{"n_experts": 16, "experts_per_token": 2, "activation": "silu", "moe_layers": [1, 2, 3, 4, 5, 6, 7, 8], "router_score": "softmax", "balance_loss": 0.00301, "balance_bias": false, "router_z_loss": 0.0001, "init_std_router": 0.014, "lr_router": 0.000322, "lr": 0.000528, "beta2": 0.95, "batch_tokens": [16384, 32768, 49152], "dataset": "wikipedia_en"}
Below are experts of layer 5 (counted from 0) of a mixture-of-experts language model. Rows are named router (the router's row for the expert) and show model dimensions 336-383. Each number is 500 + 50 x the weight over its row's rms, rounded and kept within 0 to 999. Numbers have three digits each.
Before each expert's rows: "comes after" lists some tokens at least twice as common just before its tokens as in all text; "mostly gets" lists some tokens that are sent to it at least half of the time. This comes from a sample of Wikipedia text that the model never trained on. Tokens count by the router's weight.

# expert 5
comes after: " |", " 1", " 2", " 0", ";", " 3"
mostly gets: " %", "%", " (0)", " Votes", " Title", " 1–0"
router:401525627480504519596479492552539495524503532548478483569478521480531519439446573524459540495489534517422510551523508494490511525460557445610569

# expert 4
comes after: "|", " the", "==", " and", " The", " United"
mostly gets: " they", " these", " those", " women", " music", " Chinese"
router:462518460499503538599402474497539480555435518535439558580502463435557520448423507564553598458458574474485482540595466547528502498520567474527515

# expert 15
comes after: "\n", ".", " ", "==", " —", " =="
mostly gets: " \"", " 0;", " Coordinates", " ", "Population", " 1;"
router:439597497601500528583516542453525498532450521558478503542492439386565537453437501539526567475485515509437438528510423444441555556492546462564520

# expert 11
comes after: " in", ",", ":", " of", " New", " on"
mostly gets: " November", " January", " October", " February", " December", " June"
router:478530481571586513568476509457489454527472540540462555522452466471474528461483472549442590503493487473422508560488449439487482537540491403527532

# expert 6
comes after: "\n", "'", "s", " one", " well", " such"
mostly gets: " and", " of", " or", " his", " its", " &"
router:514600524547601507538435510479421429421471444534460545568461457357484454451439519484497574528454444489442467503499430416477528535538581485487572

# expert 12
comes after: " |", ":", "|", " /", " on", "/"
mostly gets: " 5", " 2", " 7", " 1", " 4", " 6"
router:508527528523473580569526552437533484435436400519383568524482500380519570457441520496414590447483465470480454550493437480465567561559508551589555

# expert 8
comes after: " |", "\n", ")", ".", " =", "---|---|---|---|"
mostly gets: " Lemmon", " Clade", "ucci", "\n", "partial", " www"
router:472513546560541503551485496405533449407519543550482564572432462496493528391418488486409613512427457471449480510465425506549477538532552423517586

# expert 7
comes after: " the", " a", " The", " his", "The", " its"
mostly gets: " County", " station", " School", " University", " species", " Order"
router:492523492562554505578439520524441458462462463526454531538420540412481576448463483570491563523520485503478493535514430446570505505550485345498571

# expert 3
comes after: " (", " ", " \"", ":", "/", "("
mostly gets: " e", " al", " i", " na"
router:547520554509532532501503437503598496509548441506442546442523412491535578580448579539441495489479432495392521513465470478502499516512451533530676